Weights of a small mixture-of-experts language model, trained from scratch on English Wikipedia: a variant of Muon for the experts.
Below are experts of layer 8 (counted from 0) of a mixture-of-experts language model. Rows are named router (the router's row for the expert), down (a neuron's output weights, with its number) and show model dimensions 80-159. Each number is 500 + 40 x the weight over its row's rms, rounded and kept within 0 to 999. Numbers have three digits each.
After each expert's rows: "comes before" lists some tokens at least twice as common just after its tokens as in all text. This comes from a sample of Wikipedia text that the model never trained on. Tokens count by the router's weight.

# expert 15
router:435581361519477483490520598467432512503522549520453452510482450482543514519516513498488526505487512479460589541487528483478485499529465517541575431541503507474564498426480500444540564479466522537505459473535540553522469475483551575480551470
down13:522540470506463489577532432494514478465441435457599505540524520433378521478551520558469488463484472462497488541468535567530486468513547430560464464600504484452550547534495533544515527468539493533488561494470496418503454523488510512537500533
down14:531497394485506503505453599453462486515558551565521437499402509450445487498502459478506506538521528441555484512464506480560469484451535549473489516482523425482536487562501516634545476468512499434467457520547462547493516492428505546550513516
down15:469542516450498472554543573504522542564511460560493539488503433478478532448531454451494532415520470492501471435458451457414522538467518504469522468489508494468501502440519510497464498541455464476526384506506473433573514491492473477490475500
down16:503514470471453472531494497509541566423485583467492410545460488499466476472549615530530491596457469490452508454528455503511477449490477614539450466545480459538445439473497536520519521501467559472507530523444435524486441429533456459510491487
down17:528501485475460500527518510508530463561530473500502541510444491532493550511470364454518535479535512462506505483519416510457539465508467460522447450474568564498465617462486565462549513475485515462464411474513575524493470484506525440502546545
down18:520502470544470439568478541559426512508478583526517523526481500513483519450496427463476483492605520470459513539430548414468568502540471540475444485457426538497490530517441502467523571554524468524495478385417550441464495494489556488505488567
down19:467513519491501568512520492488471525489461488519512504498430522467556502467454484518455522520494502539530366483438552592484489453489457471547557519570527510555521607514485450455535510542520487542520498549511462472445480541492557487499570447
down20:593535489447467539457447545520512473511444441473527525461508543535433424492507507449513451512493501441486407474580501542511503540470562461495508534519546458498561470531560464501544484500493452526529448563477474500521493513548441511460475517
down21:584531509555518524529505439419464465516545481544463486513494467582485503513527464441481451537546530512537540531439526522496528478463570540509540443581500537506471562589457494508506517474509525501552522483537485485519496490530559505443560547
down22:461499485425473571452522511501471489491585461518497556522523478521564519464448553504568520517494510486513520466482497524522506538501433490537431498556479497459520535511483578474433441557557490479536521544462546542528469513485521465536547489
down23:538471488533441554561503534493535504483533529536435550453475474483466560522601466476536474497488464494496500511543492597578489511471532431501450501448468535490501470570510492439530485514505441480464502508561485534541517482543448497516485439
down24:488555440533472493524533553488488578555484475454471434480528560450498418509433535510532498477557495521513533485488585514529509494563488505464469513531485524582472477491511400530562503464531541605536510441560546443466544571511476503507454440
comes before: " of", ",", ".", " was", " in", ".\n\n"

# expert 10
router:505524519514443459462385492483506546520456483530432525478530480512479522572574440553537488520458489514474527529456562493492497503563556439514513469491514512500523512476502467420527500548483524487495522533469481614521564509462479486472540480
down10:557492582484525459484498460500528504482425475498494531454501475535537506511451536437508502496451529472524470477523510529521477541480452445549511508522511435545562516521508532541516512452505510489531481488514554500489497441524487483491503557
down11:518564476518499449542446458456582459575512557506417562591458518589506508523540506510582499515469498500478501518470508503557523515393507471545482529445507474485458522441446503444458429549479498494495549520517468417480579486468535531517521543
down12:534454604502490554426427514607532504467527469493544530488534521404562493493455500503533489487438508456467538462542549486521489412501497501482457493411585533502403499445451579520504554514564532508495533458536522534485490440446528498501511524
down13:449558501464493436506480534497466517491521527495499409498504526545589492465517496524529556491550417557437474520433513477492583505501510560560493508480479505487504498451471489540503474467528439492530518468459500450468411549478551476475571514
down14:441469485532586472480448487530481555487572457553471487504531574549553520420470471445434506516530543514442503525544515556459566490587513562591513554484522530474453475501462485459459461506545531475542488472455494511538459440471498511538527500
down15:530453538531498438471509460442532472513516576493470487480532461547529587511457450494532492419432488492541465508550465459501517545495544459524554518547518476547488416536525526513502400446584552499494499513443536484517488527438461467515502499
down16:465482455504514496397533476511485458529460446444496549559457486487538521531488442531466518463483443458497492511479435514469453510499549531550545505471491526531534543481525484482545482541494540550484481397461492438477544508482529397518472474
down17:486535545516552474480495485452500570545488425505502523499513534485559478532519529542491521453509495491490409514574551492492504501522542513527516475524516509575493419574481548461461556520477519487522479487490534511509473483483496519520492490
down18:551479488490481575543607488542560503479455503460511524441496544495489572482460461492497527448519471557455505490471456508592556534507518463516518543553494484540554513521590531427586504489533536520510510484532534512520572541485430464509461453
down19:558493519488571508492506529472533451554509527525429550477420458522493459552522473497433436489532512491517521523519432604536482500480493501507464446580442548474484440486538506536484420496498508620493474493497435490557475537537488473586547470
down20:530405498514445514455580532494516490468491443475476541500504572535589503494521535518508460463527464506524559418471446507552531504551534528492462495471486498483490522487554563458478513487461433551526488460473432397446487556504510517523510494
down21:457539494539514450561547439495480474506425493515485466539475499470500476476502575507516470505476495525543562485466453426514453523503529564507476516506522547426497496486507495615506452493463498475552503557555511433461451497514540505491480389
comes before: " The", "==", " He", " In", " It", "The"

# expert 3
router:415555480523507502439464507506445547403449588494440505491560535532497541526507479571530449515601460504538522490521492516509509444506447484521492511514548503423502537487569540467480529530504502513474553444533518592462482547511475460439513542
down0:503519448535481502565569471489536518540452542534484497495473575495442506500528492499489470494554486524549518489512485455491558444512466524571436527443461536450476424514481529497517500487497512522552516504547563512507495451518435570538473506
down1:578477524508480499577526550540539450572469614493494489459444468453464471492521523520489501524509567447498447475473548465452476509492531492568479505453443556532562482476537500562505500463512536433518442473479569484476508431511573465520527491
down2:601551462507546466440424534451556496563530548456481515493493559533498430546485542542447559511494443468474550428493546483444510515532495494459525502542497491492505455505495535499449511546527461509432480504512547512541467478492537487505489532
down3:493498551540521558583599502494495535467584459524488498456537509473562510444448492543508466488496570504503509539514461480543513556534535544472474562438539533578502474485514517482546482429507517510529502459491467466500511492512492501508558489
down4:575453518435490553516483534474436486493464485445488499484533531471501479585439509475477490554510486600490540439559575446512474539484559482501575500499489528526518476472570542490438462507472454476561509474469439504595506501484476539492484448
down5:480551495399492539492495553532497502551504555468543516513512490509552596485473453480552464503510440463510551529431550496476529594442439530515549504555497419495477520506499484567450542481566518530518546427497414502489506569512414453566558502
down6:539511491520537483465537470480528501529524536468521454504565452491496511584580442542523496441535519577517512546452527516478535449458471553498519520567475545518478531558437489425490463538489505477482511473575545582455524466526597514448464538
down7:511470529563465550434518458541475465436522458534527569493511507510478581436530458521532422560492430497517510514460469493434456568524526528429499513549546486494512477483501492468517518473494563505501500527545544495436491515460570493571511533
down8:477585561522389528538569514472564470498504506486447491493548527486494546521524470476457458491498550509577501488412468547493461434475474484444533452450472561542518453455506452429514492503455527473454517504381478509505483455535454567521518525
down9:500524452431538513484471541572491495485495498506546522403553547471444497532470450475525509462437520469537482452554484537441497460481427426486487481531572514572441500522459513496581516509542554535481502427526539482466515526490485479523479531
down10:557602488506492498525546431481545462477496491525463427477481460574491487487521427518509495524532507540469472493470501535510516567489507497496441485520485535485517451481485526466494492546492465559554468489468500523413548492450495492544488465
down11:507538524516440464521493539396448506526604425473495439486419502438496479452524504460436544520417517504478505506502495536538517551570501523483482482472483438485523504401540465479500509457578493505540480528455496537527501506533527534475555553
comes before: " ", ":", " Votes", " Candidate", " %", " \""

# expert 7
router:446546487465515499466502529502437500444479536481450472541539446509502533573538485465474472528490489498519573536569448445526472477520467520565496457576528560468522561453561465469489507470536515519455495504548501543530532560521434470490486497
down13:509519506471512465461527478511569475486477548452496496416476477445450494535527522480509450475449425507491526444443564508519477441472480566485534517503483460466499507521501491566574557531453507544446462443542499532489510469546477520431505527
down14:493447494470492566492501492459479493494531449446497494550581458465480539496462563500453489527546521537565450546516483513529413491551507513556431483488473482460524507527395501536518513456539479567541541509515533539462504574479491530537539553
down15:492531448501503502541507486476518593574525515538489525556529475496551512438430496477490483514351555532455551532497594533481473420478522432507488517447534474530507566452488482533487485478459481483437471510475466454468484528495461528465473508
down16:461527493477511520530459501553534481493531442546522525480522474488554524559517496528485492526444501510533413578460510486533579508522538510500539402594496531580593440430476481534563454495492570527501565486526522468539462485526475445539484555
down17:467475467478509472507595498476554467534522450574555451539498523542508502548456459522494516478489531454505525481440569493488498517539468521527487529536489490575477517489421467537536518565554528508510426498545517465488431521493532506471549531
down18:513531439467575533495458551415511521511519569516536524459494460503512572469527562490484442578448470465541472522523505533538618530540476497468482492506527529533552512455510528480614533480475531572500510534463508538471520552422438453494459449
down19:409493462542506432442501516513433534530436446502493510492536526459464450504499550480506455474495513557518454470482481555476500537561554580484562530481519447595532484458478503559559505483566596521522525448464471486512577476458541547545499513
down20:489473490558503502451477489506427487504489471495483556528462518492452548457431560543552571530479489416574477496462546445514498462504482497588534522482483434563446458499529524511454490509547458481543508519438544483496508494490517544373538493
down21:499528549509424452523435565496569521472475503530453570515523520434530485474490482532525421531476539524516481546518597565498497519553433489453469497536498438509485460552460508460503527512497459490578495470427522556485430467514555489477628507
down22:481455543506544501514485508555482522550580480558451481516528481437483469547428518469515588436479507432457419530451575560496544473551494437474498445459497522511526429522482486541465495538501456509490552545457481451572529474512538479490494462
down23:558480499498449510439478539565494393500467495492541462494433509525511460533504530504523540488507469500514459528487428580470488471528495562451476445426441548530533448487507524542420509489500489497474456498560501509503508483548531444490508487
down24:505461466487489508528481527471476522544508507509487511471545501529436498550462466473531521492541560569449489451520460513472523514502546533592461610470473543555501420465537507485535469528437477446476451461508539493531475449478563529480518491
comes before: " ", ".S", "L", ")", "I", "O"

# expert 13
router:521569483494533479484503576535483513508507583499447523461496438502562522488519544504584480544467586482475508470493538512503503479495477467588581465504459483415558501483505502489484483482543522554532521423556488469543488493500492498490529515
down10:477464572534517423451497549528545531470552556530478509512451545528516450513449417458439498527531454550514394438528479513532524498501526508520516468552477546590516494499497454496526476442531392534526504546486426506491503485509468503446504554
down11:501563491509474500537573527475531528515537467508551536427478531444543545444512458454484488564542432438443606474480492457436523559417521470482529468459509557468506520495521498446504470486512481552495519492511532465530508422491535499498501431
down12:504464503454573500485566503466596458528485469514470499498547546524461504520535470538413567487480553473509447497503495495481520521440532497511588455474442563507516463482464418572500486566574498496442472548583551471519508448523532528474526535
down13:503496573563453459457502579477526501467485488527522444499514512494462494561480544479523516492478478522530532471536542450513480559437459459542498470414415549497554539515491544545563486493521475531443491403520505509456500543529509556460580519
down14:509524458499455496501553494431490510508502502456551476562436552401481489451476589617482533584569481497458545457509498530424591499416543528542525491482486476461500402482532516480538473492468556541491463509490519530531508443522537484508531541
down15:549495578507517395495509547483516540548561539492464466474449539486506436425563482516488568589534505521456517473496475515508491506496420483471453555557573423420449462518491451488536434567413460497408468547554453577477509442506498437476547509
down16:525497486498573489512529473554525521506512579453513491520433532436513513498501458452483485516532490463484569472475562500502466539534462495496496469472540496484456461549478485495492444544574478482434508578478467504431500488438524525561500458
down17:505519543502498455447541520495484578536474433457477469486485467507544510541498532470469600551478473470511489483484507507499456504480468399486474452471532489481535501437434511449487552464452514454464481507479496561476483507436464495495523442
down18:462556500563475505507504551538499540545540515484472536520544447494472465525490534406553484509467509521463478544556515528541447539501463502543461488483517494472476511540503507567507547532462426492512495488512493478579497512496493511470457476
down19:539551518498467540475386461493475565556504460526524512417516537482530456518508564512563543466513487421585527540484445522496483454465508486515490535387497497610463470466465498473468561521476528481467497459497497498559497420585545563481510469
down20:520479499577520482464502496500538527520470513484512586507535478531521471499522500518546507479479547519479540506478473594577494547445467523508461446554451469462467511535557447550472484478521555489500460447441514533539454502570503554460475499
down21:492540509543460478497501459501529474523494509502515541537474566523504479565475503433542514460409468442482530487522568479494508528552511472526516502461483491524496509431561509491457488426368554440539545494524464551487563456496506454495408484
comes before: " |", " |\n", ".", ";", "%", "–"

# expert 4
router:471530458440493461417426524499489518499450493524492537493535497536487482525496552548535474548515473456515588499554581499411435461524475461483458481527508536471510533444493447407502554509492477518459527487528487575551570491451512437432467511
down13:486511487477455522531469509521433535451554498519455517519423507489501461495438544514535534560482523428525524475511506471436389527538503439537513502483544489481514432449555557512444513541483565459575532462547532401556471494495465466540530500
down14:502518495546529486516445433477498446467448518521515507526424543470462466461516443462474599504531501522464506473465492518469418500451503476549491463526560557493474472502522538514416532524467434448521509467497498521479518530408469553502498520
down15:481530384466448494598533500483468575541424498466527513510551470556461493446524499551495459532498530487483547483524561508495488500445466527497416538510526482530463475486558476403513530454465516452530507545516466472515496536519478499414517480
down16:474516561516503474419468472528547453468509517539567415567512550507497497586509568445472511527549486487470495505542528498509536515488446511501498492488510478490535487536438487542516509518503523502506468547472506487499457545537516502479447527
down17:476458489464577518519553492471518525559464487519495536592529490475548512499558463504548447502566520471553551499512544503476520481516417579503493437495499512514488476457538476484569434549532557460548478507476470457488576521565556531497527490
down18:474527468517554518480507478529469491455541458601473453463526562527446545530425454444496517544558487529533507556524458525521480430563471509406418474526439494507536501553490572473467491511480509481463542438433484515552489514518536502533459550
down19:482532518499582514557461587510481471525477534455442465459462458450501517458571515495512545456510518517525567479525571477447501525477560554448457512475520445479518433477501558499526506477549543438598495594559508454474533447482514554511567502
down20:524485509480403476455462466448486508416428540542576544570524492488505569518453579508496468519538423496516499579499490555436487577496492470552466464505469548544521486511524488483547475535522441503480471529444518540455495487474456502451493520
down21:528511565570490499487542403458489480480500513488523551456517509535535537455509517552590551533488472506503477475470513485532547524496494442498511463573515486425480476549530481502434510535469459507493469590474474504506514508503571490479467374
down22:461489471504567468410504507535491499504440452471454494540543520441433470456520476602482590499477477621510530516441514520498440545465476518482582510477480559484543495449513516541458458507461508479431497461528538451519510477487516447491520454
down23:567451417525506488529503442474532433460509473604523446511561517503505520560519467519482436454501509527507550444501419499528545507545486507490522482491433550466496458522500558545510503533532493478500492522489491488439444547463464495591466470
down24:439542551534516527496548468550514516509443510509507594450467514527467451603548538500481488484563522427484522563464543520514542496523511563483556456456489526509548535551495461458467467455466490484545507474533486526458519517522554501498453498
comes before: "201", "1", "200", "202", "2", "0"